{
  "d_model": 128,
  "n_experts": 256,
  "experts_per_token": 8,
  "activation": "gelu",
  "moe_layers": [1, 2, 3, 4, 5, 6, 7],
  "normalize_top_k": true,
  "balance_bias": false,
  "init_std_router": 0.00712,
  "lr_router": 0.00229,
  "vocab_size": 2048,
  "norm": "layernorm",
  "norm_eps": 1e-05,
  "optimizer": "muon_hyperball",
  "seq_len": 256
}
Below are experts of layer 5 (counted from 0) of a mixture-of-experts language model. Rows are named router (the router's row for the expert) and show model dimensions 0-127. Each number is 128 + 24 x the weight over its row's rms, rounded and kept within 0 to 255.
After each expert's rows: "comes before" lists some tokens at least twice as common just after its tokens as in all text. This comes from a sample of Wikipedia text that the model never trained on. Tokens count by the router's weight.

# expert 206
router [144 111 175 157 128 106  96 104 172 121 163 139 119 130 174  90 102  96 117 132 149 136 161 184 128 122 125 133 136 120 102 127 153 103 133 138 113  95 122 127  97 158 148 143 141 143 137 140 100 122 170 123 134 159 110  76 117 123 152 143 139 140  96 133  98 106 107 128 139 135 117  70 120 116 114 180 152 145 129 109 131 138 102 119 138 135 127 151 126 150 136 176 179 125 139 167 125  61 124 166 118 154 117  87 117 128 136  85 101 122  78 128 127 140 128  95 162 149 142 105 115 117 101 112 102 116 156 126]
comes before: "o", "ely", "ives", "al", "ia", "ian"

# expert 168
router [126 139 116 113 150 122 136 134 125 122 126 150 138 113 172 130 100 143 112 131 127 109 117 134 107 157 136 100 172 117 130 166 151 112 139 110 160 129 105 132 100 160 169 203  98 146 114 114 115 119 149 153 124 132 133  85 114 146 165 141 129 129 120 168  74 125 107 141 103 126 105 107 136 150  84 132 132 126 167 123 169 147 111 160 152 109  78 135 149  81 158 111 134 152 105 145 107 110 131 199 117 146 123 139 132 150 153 122 129  76 103 115 105 108  77 111 135 146 159 122 110 103  71 140 119 123 127 128]
comes before: " ", ")", "irst", "ied", "ed", "]"

# expert 149
router [141  95 139 146 120  88 108 157 140 115 143 152 116 124 141 132  92  92 134 148 158 161 138 146 119 152 110  96 141 122 141 181 161 123 123 102 131  72 121 105 109 145 159 155 136 119 130 157 116 156 131  86 105 122 117 127  94 148 137 171 145  92  76 116 120 115 138 140 126 137 124  78 121 118 122 165 123 139 126 127 115 143  85 130 150 134  85 132 176 156 129 152 136 171  85 115 123 129 112 139 122 174 122 112 152 135 126 112 141 154 120  85 117 106 109  96 145 195 161 139 102 131  81  87 123 118 139 112]
comes before: " and", " which", " but", " The", " the", " \""

# expert 183
router [111  98 161 145 120 130 131 147 170 113 136 155 145 102 138  88 127 124 143 109 129 142 143 141  91 154 151 121 109 134 108 111 149 118 161 129 152 122  91 102  85 165 127 138 142 145 175  72 135 129 168  84 107 132 115  89 102 156 141 147 185 108 117 130  62 112 136 146 116 124 101  80 101 125 111 168 106 142 167 152 158 147 118 141 140 132  81 106 148 132 107 132 125 158  86 126  79 112 148 156 139 126 150 119 135 137 138 130 144 137 122 146 118 124  87 136 117 129 156  85 140 148 129 135 116  97 160  93]
comes before: "s", "ment", " of", "od", "en", "y"

# expert 10
router [147  87 173 129 149 114 131 151 129  89 178 155 130 132 151 108 156 111 112 121  99 156 128 148  61 157 124 133 130 121  90 155 172 125 153  94 164 155 133 154  92 132 166 135 123 143 155 104  99 122 159 115 119 145 114  97 126 155 134 117 137  88 120 124 136  76 121 157 142 146  97  90 113 148 127 147 120 146 143 119 161 129  93 158 116 105 102 133 154 119 172  94 148 178  70 159 124  94  96 131 107 139 136 141 145 149 153 143 132  89 100 101 131 107 143 121 146 125 118 134 127 125 116  94 113 145 114 116]
comes before: "a", "o", "pe", "ing", "an", "i"

# expert 238
router [138 135 123 159 121  84 135 155 133  85 166 141 106 107 150 126  89 119  98 142 123 138 153 150  92 181 117 119 163 128  95 142 165  96 134  92 160 112  96 129  80 153 171 141 115 137 154 127 102 153 174 124 108 168  90 129 100 163 146 138 126 120  93 124  79 123 134 116 152 100 146 107 106 113 112 148 117 158 167 140 157 150  86 135 146 130 103 139 155  99 138 132 134 183 131 127 107 107 120 158 126 163 115 138 156 108 141 120 144 108  92 104 121 105  99 104 140 147 146  91 103 155  97 136 131 128 143 118]
comes before: " |", "0", "|", "land", " first", " States"

# expert 83
router [168  94 131 108 120  70 116 153 131 112 125 141 123 132 124 127  98  81  84 151 113 154 150 147 128 162  95 101 152 129 107 175 153 123 141  93 133  94 126 124 131 145 132 204 147 112 157 135 123 127 154 146 132 133 122 133 115 125 140 184 125 104 124 123 108 110 133 140 149 114 160  94 123 136 128 132 139 138 160 133 130 133 119 146 124 112  60 123 126 112 137 133 151 161  84 137 139 121 100 176 131 158 127 133 127 120 161 111 138 119  83 113 112 126  78 108 180 171 139  97 118 154  91 108 135 108 170 111]
comes before: " ", "\n", " M", " S", " C", " B"

# expert 208
router [106 114 176 130 145 116 143 104 149 122 171 145 147 114 140 108 109 109 113 146 115 138 127 147  75 143 134 144 127 125  80 131 126 126 162 114 171 132  95 155 108 139 164 180 106 134 142 121 105 164 175 114 121 172 122 125  95 160 117 175 143 143 111 162 102 145 143 134 137 144 112 126 109  99 131 120 134 192 142 159 132 165  70 130 143 110 110 158 122  79 124 116 121 156 126 144  65 108 139 155 146 149 120 155 114 110 116 119 132  71 114  86 124 130 113 110 128 130 132  95 138 117 108  98 150 126 120 117]
comes before: ":", "\n", ",", " (", " of", " in"

# expert 167
router [141 117 138 109 140 119 127 154 142 122 111 115  86 122 144 124  98  68 102 160 133 127 131 126 128 133 150  99 150 141 122 142 144  89 154 111 134 159 114 135 104 130 169 121  98 119 134 101 112 151 154 127  96 133 119  83 112 138 134 154 118 104 123 136 136 139  91 135 139 133 147 107  55 137 114 152 108 172 186 125 140 154  82 143 185 120  81 149 146 159 111 118 131 146 176 118  85 130 105 153 122 135 163 137 127 138 139  91 124  93 122  85 143 114 105 114 156 151 171 139 139 120 135  93 113 119 174  98]
comes before: "ival", "s", " of", "ig", "ed", "ing"

# expert 219
router [135 135 123 164 119  82 133 157 127  84 166 146 114 111 152 125  88 123  98 144 127 142 152 151  92 172 118 124 172 126 100 140 166 100 137  97 161 121 102 134  81 154 165 138 106 134 153 125 104 151 176 126 102 168  84 131  98 159 144 139 127 117  91 122  86 120 124 120 151  96 146 106 108 113 111 147 119 157 167 139 158 147  79 135 144 139 100 133 157  98 135 133 137 181 139 130 100 108 121 150 129 166 113 143 157 111 144 126 148 117  99 109 118 109  95 102 147 149 149  92 105 157  98 139 135 130 143 115]
comes before: " ", " |", "0", "–", "5", "4"

# expert 230
router [116 101 163 146 126 130 133 119 135  86 137 128 107 152 140 131 110 120 121 121 115 131 134 156 116 152 119 132 150 148  94 159 137 109 156 126 136 127  83 146  85 118 157 175  88 129 157 173  85 162 151 102 123 137 105 123 119 146 172 152 144 115  64 125 107 125 164 137 138 156 119  97  98 140 131 158 106 160 130 151 126 159  85 133 165  96 123 125 152 110 127 113 160 173  97 157 118 128  94 131 164 168  80 114 151 109 109  90 143 119 137 115 135 133  97 103 137 154 120  96 146 148 120 128 148 137 153  71]
comes before: " of", ".", ",", " was", " in", " is"

# expert 148
router [139 116 126 126 140  75 118 133 156 124 151 156 121 114 149 125 109 106 105 119 153 124 169 146 124 141 116 136 151 137 102 113 139 133 131  71 151 116 132 134 128 191 151 148  94 126 134 116 111 131 143 108 106 130 130 123 114 175 137 129 136 129 103 150 121  90 113 128 107 115 123 114 124 135 140 115  94 142 200 192 123 153  99 144 151 161  66 168 168 138 127 114 130 142 111 135  95  99 106 142  88 170 146 126 131 133 166 132 136  92  86 105 129 135  76 124 181 137 124 117 123 139  84 100 139 109 151 120]
comes before: " |", " ", "0", "1", "2", ";"

# expert 179
router [129 135 119 120 135 121 128 149 147  84 172 146 139 104 170 133 110 125  67 137 149 161 171 127  98 166 142 122 136 111 131 132 143 106 123 104 143  81 123 115 125 147 143 137 113 149 176  91  94 129 145 146  92 154  98 121 112 155 119 128 111 123 137 136 111 124 106 147 137 112 126 129 118 118 101 156  90 185 174 154 161 152  93 141 133 121 103 148 158 117 112 122 168 185 120 145  93 124 115 134 119 168 101 138 120 129 126 111 100 154  94  87 125  95 118 136 133 138 145 109  99 160  69 113 148 144 153  90]
comes before: "0", " |", ".", "9", "5", "–"

# expert 159
router [122 128 134 170 163 120 158 129 115  88 148 125 110 141 108 160  73  91 120 132 106 149  99 139 133 166 102 126 136 146 111 137 138  70  98  85 171 130  68 114  99 153 122 180  90 132 172 161  97 138 158 108 125 168 136 110 115 141 114 132  99 103  82 143 128 133 164 152 141 134 126 105 129 120 105 147 130 173 144 135 175 144 108 171 163 104  85 117 139 112 158 138 158 145 123 135  89 123 119 139 120 147  94 123 156 142 133 122 121 131 126 123 124 102  87 108 141 150 122  95 146 135 119 118 140 132 137 111]
comes before: " of", ",", ".", ":", "'", " is"

# expert 122
router [118 115 152 134 119 107 170 144 125 109 144 153 108 130 125 140 118 107  80 108 116 137 145 134  98 134  99 120 135 125  90 149 161 141 174 107 145 103 144 129 116 128 154 158 127 121 178  97  83 171 162 121 108 167  98  66 108 135 150 119 121 126 112 113 125  98 156 178 146 146 133 102 130 158 125 134 132 121 123 137 176 114 127 121 165 147 110 166 141  84 160 122 181 166 100 164 122 119  97 106 117 149 123 157 144  95 143  99 107 124 141 113 127 142 124 133 145 152 142 113 138 141  97  77 123 150 140  76]
comes before: "pe", ":", ",", " of", "le", "ing"

# expert 69
router [135  77 127 128 161 123 104 140 116 111 147 128 126 145 156 125 131  91  85 172 126 164 158 131 130 158 149 110 108 145 131 178 151 125 136 106 142  82 110 152 110 136 111 121 121 181 191 110 101 136 141 151 127 138 142 105  98 168 142 123 153  75 114 143 121  92 157 140 156 128 142  93  91 113  88 161  98 150 108 139 168 133 102 149 123 105 102 158 117 135 124 130 138 168 135 146 128 106 128 160 106 146 150 142 127 154 143 107 122 100  56 146  97 124 113 123 151 142 137 126 124 139  88 134 131  92 133 104]
comes before: "1", "0", "2", "ib", "3", "a"

# expert 56
router [140 106 101 167 124 107 132 124 125 119 143 167  91 126 119 133  90 113 115 130 114 152 163 132  78 133 151 104 155 147 106 142 127 118 130  89 170 100  94 132 132 154 142 165 150 115 130 113 111 171 214 115 104 181 110  97  93 165 144 132 108 130 110 108 104 128 162 128 117 130 108 111 103 133 126 178 125 145 160 117 111 183 101 156 153 119 106 139 122  91 136 157 133 164 114 109  89 123 109 138 113 151 172 106 139 130 159 101 114 125 146 100 103 116 144 119 150 161 155  90 126 141 121 124 122 124 139 135]
comes before: ",", ".", " |", " and", " of", " ("

# expert 185
router [158 120 106 146 117  88 124 132 151 135 129 150 143 134 136 117  92  90 125 118 124 154 172 145  94 134 137 107 143 159 136 154 155 123 115  73 126 125 117 101 101 159 130 150 110 134 165 120  79 187 132 110 107 190  94 118  96 163 130 158 124 104  86 102 149  98 154 126 135 143 107  75  94 122 105 136 116 146 159 151 141 139  78 125 156 102 117 131 114 133 126 137 130 164 138 140 125 104 132 165 133 131 139 117 135 158 163 104 166 134  96  99 111 122  83 125 138 179 126 129 130 125  77 131 145 138 143 116]
comes before: "1", "2", "S", "A", "M", "B"

# expert 195
router [139 123 119 152 147  81 115 139 114 130 143 128 105 120 129 124 143 139 113 179 117 148 175 171  99 149 140 103 146 171  84 139 137 143 155 137 160 116 129 153 113 135 124 151 115 136 135 110 127 173 204 114 108 130 115  92 105 147 127 131 147 143 109 126  85 114 125 163 133 138 116  95 118 115  67 148 126 128 134 131 112 136 113 164 128 134  41 140 123 109 106 114 163 174 111 121 103  80 118 159 118 154 134 109 151 100 141 120 150 102 106 117 126 100 117 110 137 142 159 103 134 136  95 109 109 147 163 145]
comes before: ",", " (", "'", "ia", " B", " H"

# expert 180
router [159 128 107 164 159 114 130 141 160 115 158 127 124 116 175 123 100 138  83 147 151 175 162 141 108 143 122 125 159 130 119 136 141 126 145 114 128 110 128 171  93 157 158 157 147 146 167 123  71 147 163 143 120 131  92 121 115 133 137 117 163 138 106 123 112 136 129 133 117 125 152 131  77 110  88 134 115 162 168 125 156 140  88 126 167 132 116 152 162 105 147 129 148 166 119 131 132  92 103 127  74 141 111 143 123 150 160 114 102  98  82 107 117 117  82 122 150 129 163  86  91 151 102 116 130 135 109  99]
comes before: "0", "9", "8", "7", "2", "1"

# expert 203
router [123 110 127 123 190 125 108 119 161 124  96 132 127 148 149 149 144 110 111 139 113 187 157 132 100 130 105 109 135 100  75 174 121  94 134 131 180  73  78 104 130 131 138 127 117 137 137  97 135 147 171  93 108 136 101  76 134 171 125 138 159 123 109 129 107 110 136 140 137  91 167 102 102 119 107 167 100 136 155 148 153 144  99 170 127 143  65 130 122 130 141 119 139 138 135 139 128 133  78 145  98 158 143 111 128 118 152 123 147 108 122 102 126 125 104 132 157 149 137 103 130 154 121 152 148 107 155 131]
comes before: "ry", "r", "ics", "an", " of", "ield"

# expert 233
router [125 128 157 130 157  59 127 125 144 116 130 140 110 119 162  92  98 127 122 149 140 149 172 140 116 138 122  99 162 121 117 139 159 117 154  77 122  95 120 147 129 122 148 174 103 160 149 129  82 136 159 113  94 140 131 131 122 135 109 126 113 113 127 169  97 144 153 110 136 138 130 100 108 128  87 183 110 165 156 121 120 101  95 150 173 154  99 142 144 135 133 119 131 126 118 168  96  85  74 158 124 141 157 125 156 126 119  94 116 143  94 109 108 147  93 120 175 121 171 115 123 120  93 105 140 149 144 128]
comes before: "-", "|", "\n", "The", "|---|---|---|---", "==="

# expert 146
router [137 130 121 163 122  84 133 153 134  85 164 141 108 110 155 127  85 119  96 144 128 141 155 147  97 175 119 124 163 128  93 143 168  99 139  93 162 115  95 131  81 158 165 140 114 132 156 125 102 151 176 121 104 164  87 134 100 161 146 139 131 116  89 128  87 124 131 118 153 102 148 108 102 110 116 146 118 158 166 141 158 148  78 137 148 133 103 143 153 101 135 129 138 179 131 134 101 110 123 160 133 164 113 139 155 113 139 126 145 115  95 104 120 107  97 107 142 150 146  86 105 152  97 138 130 132 144 116]
comes before: "1", "2", "0", "-", "3", "9"

# expert 214
router [136  81 166 118 144  84 153 125 156  88 158 136 146 179 163 107 134  90  99 129 135 148 149 145  93 117 126 156 148 110 129 141 151 112  98 122 166 132  75 132  95 167 144 155 148 127 138  96 123 152 145 123 107 143 123 111 112 145 112 157 114 117  83 131 104 156 127 181 108 130 110 110 119 102  94 167 155 158 135 150 131 130 113 186 126 152 104 129 114 103 131 108 158 146 130 137 114  62 145 131 119 136 103 136  85 142 170 108 110  96 112 134 144 130  98 145 147 130 142  95 132 141 117 102 128 163 124 103]
comes before: ":", "ia", "a", "ae", "i", " King"

# expert 90
router [133 135 114 142 116  57 121 162 143  95 150 146 117 135 123 129 107 131 126 112 146 120 123 144 111 165  97 145 142 157 106 184 157  91 147  91 119 121 108 121 104 115 189 126 108 167 136 130  83 141 156 112 104 134 137 109 109 147 124 144 159 140  91 144 100 101 137 150 132 121 145 114 100 142 106 159 135 179 127 129 136 138 105 150 168 142 117 150 160 134 126 142 152 129 131 107  82 113  96 144 162 147  97 100 155 150 139  85 141 131 117  86 107 110 112  79 160 163 174 134 120 117 132  77 134 130 123 114]
comes before: "\n", "==", "The", "In", " The", "==="

# expert 110
router [108 126 144 154 136 100 134 147 136  86 164 159 109 126 136 146  94 120  99 145 137 128 139 153 111 160  97 116 103 158 117 142 147 123 151 119 173 123  85 132 107 118 154 157 119 135 124 120 119 170 154 121 114 178 118 125 114 162 136 117 165 131  72 121 100 131 151 161  94 111 144 103 110 117 148 149 138 111 143 129 183 170 118 117 170 148 100 134 105  99 134 123 173 145 117 137 110 128 106 132 126 159 114 124 130 133 145 130 116 120 109  87 109  94 110  91 214 159 127 138 101 103 113  72 127 137 137 109]
comes before: ",", ".", " in", " of", " to", " later"

# expert 202
router [147 135  96 130 157 110 136 141 155 129 123 139 136 127 150 113 145 101 121 175 155 122 158 173 117 138  92 119 129 128  55 129 164 134 104 148 151 108 129 143 113 138 140 175 130 142 161 107  84 120 182 146  89 151 109  97 101 143 133 128 120 110 111 157  98  98 127 132 131 126 148 129  96  89 111 137 132 137 182 120 123 148 139 172 119 122 110 121 158  82 130 113 129 117 115 143  81 116  91 125  91 161 140 151 118 124 152 107 166 110 122 124  86 130 133  85 155 142 187 108 143 160 123 121 108 117 153 106]
comes before: "y", "il", "on", "ol", "ic", "ical"

# expert 151
router [143 103 152 145 111 125 154 135 128 122 140 155 124 124 113 140  93 123 108 115 122 133 158 127  83 125 145  89 153 124 115 161 107 116 141  99 176 111  91 115 114 157 182 154 120 124 152 138  92 168 200 119  83 178 118 125  94 141 149 130 129 110 105 119  79 128 166 124 129 124 129 104 100 120 147 177 123 172 151 138 124 195  91 147 150 108 119 129 121  83 112 143 124 160 107 122 116 140 116 140 123 145 149 106 147 121 140 101 111 130 138  74  88 113 110 111 133 152 152 120 102 140 138 110 125 132 159 109]
comes before: ",", ".", " of", " and", " in", " were"

# expert 118
router [151 123 174 124 116 132 118 118 115 104 154 122 106 107 129 134 121 107 120 164 115 141 167 146  77 148 118 124 142 153 127 128 148 123 120 125 135  91 125 111 103 152 123 132 131 115 123 122  79 124 143 136  96 122 122 120 101 161 111 158 158 118  64 143 113 118 141 180 130 147 133 127 144  80 107 159 131 164 125 155 152 140 143 169 139 133 116 134 133 133 125 124 146 153  74 113 130 110  72 159 113 157  81 115 143 142 166  74 145 128  96 110 104 135 109 123 134 186 165  77 100 163 111 144 153 109 167 128]
comes before: "\n", " The", " In", " He", " It", "S"

# expert 164
router [128 114 128 126 130  97 136 117 125 114 156 170 140 118 170 131 104 115  97 142 121 147 174 119 114 157 120 127 154 107 119 124 160 135 141 100 138  85  92 123 125 150 148 155 116 154 161 107 102 127 131 149  66 157 105 125  88 126 155 135 117 112 132 145 109 117 117 130 130 121 126 120  84  94 132 142 106 156 176 128 192 160 105 146 131  97 110 145 121 123  99 159 131 182 108 150 128 123 118 126 146 161 128 148 140 132 171  84 158 136  72  87 113  91  97 147 143 132 143 124 128 141 110 103 148 135 151  65]
comes before: " |", "0", "9", ".", "5", "8"

# expert 60
router [139 109 157 124 113 116 118 133 114  99 124 128  87 141 142 124 117 108  70 120 149 150 197 117 102 125 125 124 161 133 130 167 155 112 146 113 164  95 134  92 100 172 174 158 136 163 175 122 116 131 160 115 130 123 121 109 117 136 130 121 151 161 114 142  82 143 124 148 125 102 108  84 100 123 100 137  92 136 163 138 163 153 158 145 130 157  94 141 116  92 126 117 140 182 114 128 141  79  99 123 121 145 150 147 123 125 174 129 141 120 111  91 131 110  96  98 142 122 121 126 128 127 107 106 117 162 189 122]
comes before: " by", " to", " in", " with", ":", " on"

# expert 234
router [142 118 147 153 124  93 131 111 170 122 123 140 130 148 125 121  87 102 108 147 151 129 139 120 136 156 121 106 119 133 113 174 126  97 153 106 127 139 141 108  93 160 162 161 145 152 141  94 107 154 169 125 112 156  92 112 103 163 107 176 135 111 114 114 110 125 124 156 140 110 126  79 105 120 132 136 121 146 183 168 123 118  95 142 109 142 118 137 146  81 156 109 166 136  83 148 105 128  91 174 137 165 127 102 138 139 137 111 116 130 107  84 139 146  56 105 174 138 156 123 124 157 103 103 116 110 144 140]
comes before: " ", "\n", " S", " —", " N", " T"

# expert 23
router [159 126 162 119 158  94 115 134 202 107 141 126 113 126 119 146 102 100  88 135 155 118 149 174 109 150 131 135 152 164 115 116 161  83  85  94 124 123  91  86  87 155 152 142  98 131 145  88 106 140 141 142 128 155  95 100 116 154 175 128 124 107 103 131 106 118 162 171 113 141 154 109 121 141  95 132 134 126 182 136 134 133 114 144 137 140  81  93 141 136 136 112 170 145 101 112 133 138 104 146 145 144 133 134 139 131 123  77 133 129 123 126  97 110 121 109 161 128 154 141  81 145 132 126 120 163 142 103]
comes before: "y", "s", "p", "b", "m", "est"

# expert 190
router [140  96 153 151 102 102 114 128 130 145 169 139 111 119 136  99 128 107  86 128 122 165 144 148  53 151 128  87 133 150  84 145 132 117 132 134 160 133  91 151  61 146 136 149 118 151 136 140 142 142 184 101 150 129  97 126 112 157 135 168 146 114 110 151 124 144 131 172  96 120 128 119  85  92  81 162 146 139 166 136 126 121  88 123 110 119 106 125 123 103 138 127 128 176 121 119 116 122 132 149 128 130 189 141 124 123 144 117 136 113  94 121 142 115  88 114 158 129 130 103 151 132  81 116 125 153 157 105]
comes before: "s", ",", "a", " (", "er", "ly"

# expert 248
router [132  93 138 124 135 105 103 166 165 153 128 160 113 101 174 128 148 114 112 150 134 135 146 157 130 128 138  99 154  93 129 130 160 107 101  97 156 121  62 116 122 143 175 149 115 186 125 142 102 150 169 120 111 168 137 120 123 143 131 164 114 117 121 107 124 115 139 154 155 105 139  90 138 124  99 149 142 139 128 138 148 135 104 120 131 118  78 149 166 123 162 122 132 167 133 128  81 119 119 134 104 126 156 130 153 128 164  93  97 122  98 104 147  98 101 119 159 101 117 130  99 150 144 121  79 108 158  73]
comes before: "ru", "r", "on", "ruct", "and", "e"

# expert 194
router [119 112 158 146 148 113 142 122 149  99 148 176 105 129 132 145 123 123 120 117 134 164 142 138  91 134 139 110 133 164  89 157 134 133 159 113 169 107  75 140 106 116 153 159 129 109 121 138 109 172 195 101 116 138 101 109 116 154 155 162 146  82  66 116 128 120 178 110 135 124 100 112 103 123 144 158 135 156 145 144 132 167  87 133 151 107 105 106 128  76 157 113 137 138 114 141 113 131  93 133 132 159 133 128 143 123 109 108 130 108 128  99 120 121 113 107 119 157 153 112 127 194 125  88 136 150 151  98]
comes before: " of", ",", ".", " and", " in", " ("

# expert 182
router [136 114 114 142 137  82 139 156 147  82 141 176 123 132 152 103 108 118 124 147 128 137 172 122  88 135 160 117 169 135 145 154 172 123 146  74 140 117  95 103 101 132 148 136  98 127 180 125 114 134 124 127 105 172 127 110 112 136 151 181 107 123 129 162 121 101 143 144 144 133 127  82 102  95 140 133  99 123 171 167 136 127 112 173 144 149 140 126 119 121 119 101 129 123 114 118 130 105 120 128  95 160 144 160 164 133 131  54 147 135 130 135 118  97 112  92 142 133 128  76 107 147  92 100 117 127 157 126]
comes before: "port", "v", "pl", "per", "f", "fer"

# expert 235
router [135 134 120 165 124  83 132 154 130  85 165 143 107 106 148 127  90 119  99 141 123 140 155 149  92 179 119 123 163 128  95 143 168  99 138  95 157 114  95 131  82 153 167 145 110 130 155 124 102 154 175 123 107 165  84 131 101 161 145 137 131 119  86 124  84 125 131 117 155 100 145 110 105 110 111 148 114 159 160 143 159 149  82 139 144 137  99 140 148  97 135 130 143 182 130 132 106 111 118 154 132 164 109 139 155 110 140 125 150 112  91 106 122 110  97 110 141 150 149  90 104 151  97 140 131 133 143 116]
comes before: " |", ",", "–", ";", " (", "/"

# expert 150
router [139 135 124 158 119  82 138 155 126  80 163 135 116 117 150 118  84 118  96 138 126 144 149 143  97 170 124 125 162 123  98 138 164 102 137  90 158 112  93 126  76 160 175 142 111 132 153 122 104 154 176 121 109 168  82 133 102 163 150 136 131 118  87 135  85 120 124 115 143 100 150 110 104 112 110 146 124 156 165 137 160 153  81 133 148 131 102 134 149 103 139 135 134 181 127 132  96 109 122 154 131 164 109 134 156 105 143 124 140 112  95 110 116 114  95 104 144 149 157  97 108 156  92 139 133 133 140 117]
comes before: "0", " |", "1", "4", "9", "3"

# expert 216
router [151 108 111 148 160  75  96 124 147  89 111 148  98 114 135 138 131 116 103 136 116 110 140 135  85 140 136 138 150 139 133 123 120  84 159 134 141  99  84 127  89 123 120 151 160 134 157 132 106 151 165 145 129 150 140 107  87 176 150 128 162  92 118 141 120 110 162 138 151 146 129 104 124 125 118 161 120 144 143 165 168 109  64 136 159 122  87 159 139 160 145 123 154 144 135 135 115  75  94 124 117 141 161 124 131 118 123 122 113 141  65 118 123 134 111  90 154 153 139 119 125 123 134 124 137 141 148  55]
comes before: "ished", "ire", "ine", "o", "a", "p"

# expert 197
router [138 132 124 162 119  84 138 158 132  83 165 141 107 108 154 128  89 118 100 144 127 142 154 146  92 175 120 121 163 130  99 138 167  99 143  96 159 116  98 126  79 157 163 141 112 128 153 126 101 152 172 125 105 168  87 133 100 160 143 140 127 121  87 127  85 124 132 120 148  97 147 109 103 114 111 146 118 156 164 143 160 153  86 137 146 135  98 139 152  97 135 131 139 182 132 126 106 107 122 157 132 165 115 140 161 108 142 125 148 113  94 106 117 108  95 108 147 148 149  88 105 155  98 138 130 130 145 118]
comes before: "\n", " ", " The", " –", " W", " —"

# expert 177
router [151 133 167 100  97 111 125 124 107  88 147 168 143 125 130 116  94  91 117 155 161 137 118 126 108 138 103 134 140 128 106 122 179 123 105 126 143 105  92  94  73 195 164 155 148 158 142 121 108 143 143 130 148 147 127 126 104 131 132 129 149 125 157 145  94 158  97 149 141 112 120  86 100 135 122 178  97 143 154 135 120 177  70 152 163 119 125 153 134  86 137 120 141 177 113 129 110 122  96 123 124 122 122 143 126 105 123 123 154 125 118 139 124 121  81 114 178 146 137 138 122 133 106  96 114 161 161  96]
comes before: " by", " in", " on", " the", " a", " to"

# expert 100
router [135 133 123 162 120  84 132 158 133  82 164 144 106 111 155 124  86 120  97 142 125 143 156 146  90 174 117 126 167 128  95 143 169  98 137  96 155 110  96 128  82 154 167 140 114 134 153 125 104 153 174 127 106 165  84 132 100 160 144 140 131 120  88 124  83 124 128 117 150 101 146 106 105 114 111 148 120 159 163 143 160 152  81 137 148 136 100 139 151  96 135 128 140 182 131 132 107 108 120 152 128 164 116 141 155 110 144 123 148 113  93 104 120 107  97 106 139 151 146  92 109 150  97 140 131 129 145 116]
comes before: " ", "==", "|", "The", "In", "==="

# expert 193
router [ 83 121 125 134 126 117 137 141 157 108 152 122 141 150 160 106 138 140  76 130 116 156 126 122  64 140 138 131 139 168  88 151 150 125 143 129 156  89 146 124 102 146 151 148  98 128 159 102 112 168 167  99 139 135 136 104 122 161 143 138 140 103  99 146 115 114 131 143 164 143 134  97  88 105 140 116 134 159 133 146 121 101 126 155 154 131 100  81 149 133 110 145 142 192 120 114 101 108 111 130 114 203 112 122 137 140 131 107  88 129 108  92  97 134 120 108 150 146 154 124 141 130  95  99 159 140 179 100]
comes before: "ed", "ing", "es", "ction", "er", "g"

# expert 192
router [142 132 122 165 121  87 138 157 126  82 164 143 112 111 156 126  92 121  98 144 123 142 157 145  92 175 117 122 167 127  96 138 170 101 140  94 162 117  96 132  82 155 169 136 112 132 155 123 101 151 174 124 104 163  84 132 100 163 142 139 133 116  90 126  83 123 131 118 150 100 150 107 105 114 110 145 120 157 161 140 160 150  82 140 147 135  98 138 150  97 135 130 143 181 129 131 104 109 119 152 130 166 108 138 159 110 139 125 148 112  95 108 120 111  96 109 145 148 148  93 106 153  98 141 131 132 144 117]
comes before: "9", "0", "1", "2", "8", "6"

# expert 231
router [138 136 123 166 123  85 134 158 133  86 167 143 106 110 154 123  85 117  98 140 128 139 150 146  94 174 120 121 165 126  97 141 168 102 140  91 160 117  96 130  77 158 170 140 112 130 153 127 105 149 174 120 103 167  87 131  98 161 145 141 126 119  90 125  86 126 129 118 153 100 147 110  99 110 109 146 116 157 164 141 160 151  80 134 148 136 104 136 149 100 135 131 132 182 130 129 108 108 120 156 126 163 111 136 153 109 140 127 147 116  90 104 118 107  94 107 143 148 145  94 104 152  97 138 130 128 144 122]
comes before: "1", "2", "-", "3", "4", "5"

# expert 27
router [133 135 135 127 128  69 118 116 132  82 159 158 128 131 126 135 134 107 124 138 132 139 143 138  87 150 109 134 130 151 120 163 161 131 126 110 115 109 118 101  99 126 137 129 106 124 141 145 112 176 148  97  99 158 137 108  78 159 121 148 154 143 102 160 116  87 145 154 126 105 108 156 115 113 115 167 148 164 122 123 128 160 109 147 151 156 119 117 152 111 125 139 151 157 115 101  93 134  97 168 138 140  95  91 151 142 147  64 146 136 139 129 131  86 103  50 112 183 166 125 112 152 107 118 113 106 114 102]
comes before: "\n", " The", " He", " he", " In", " It"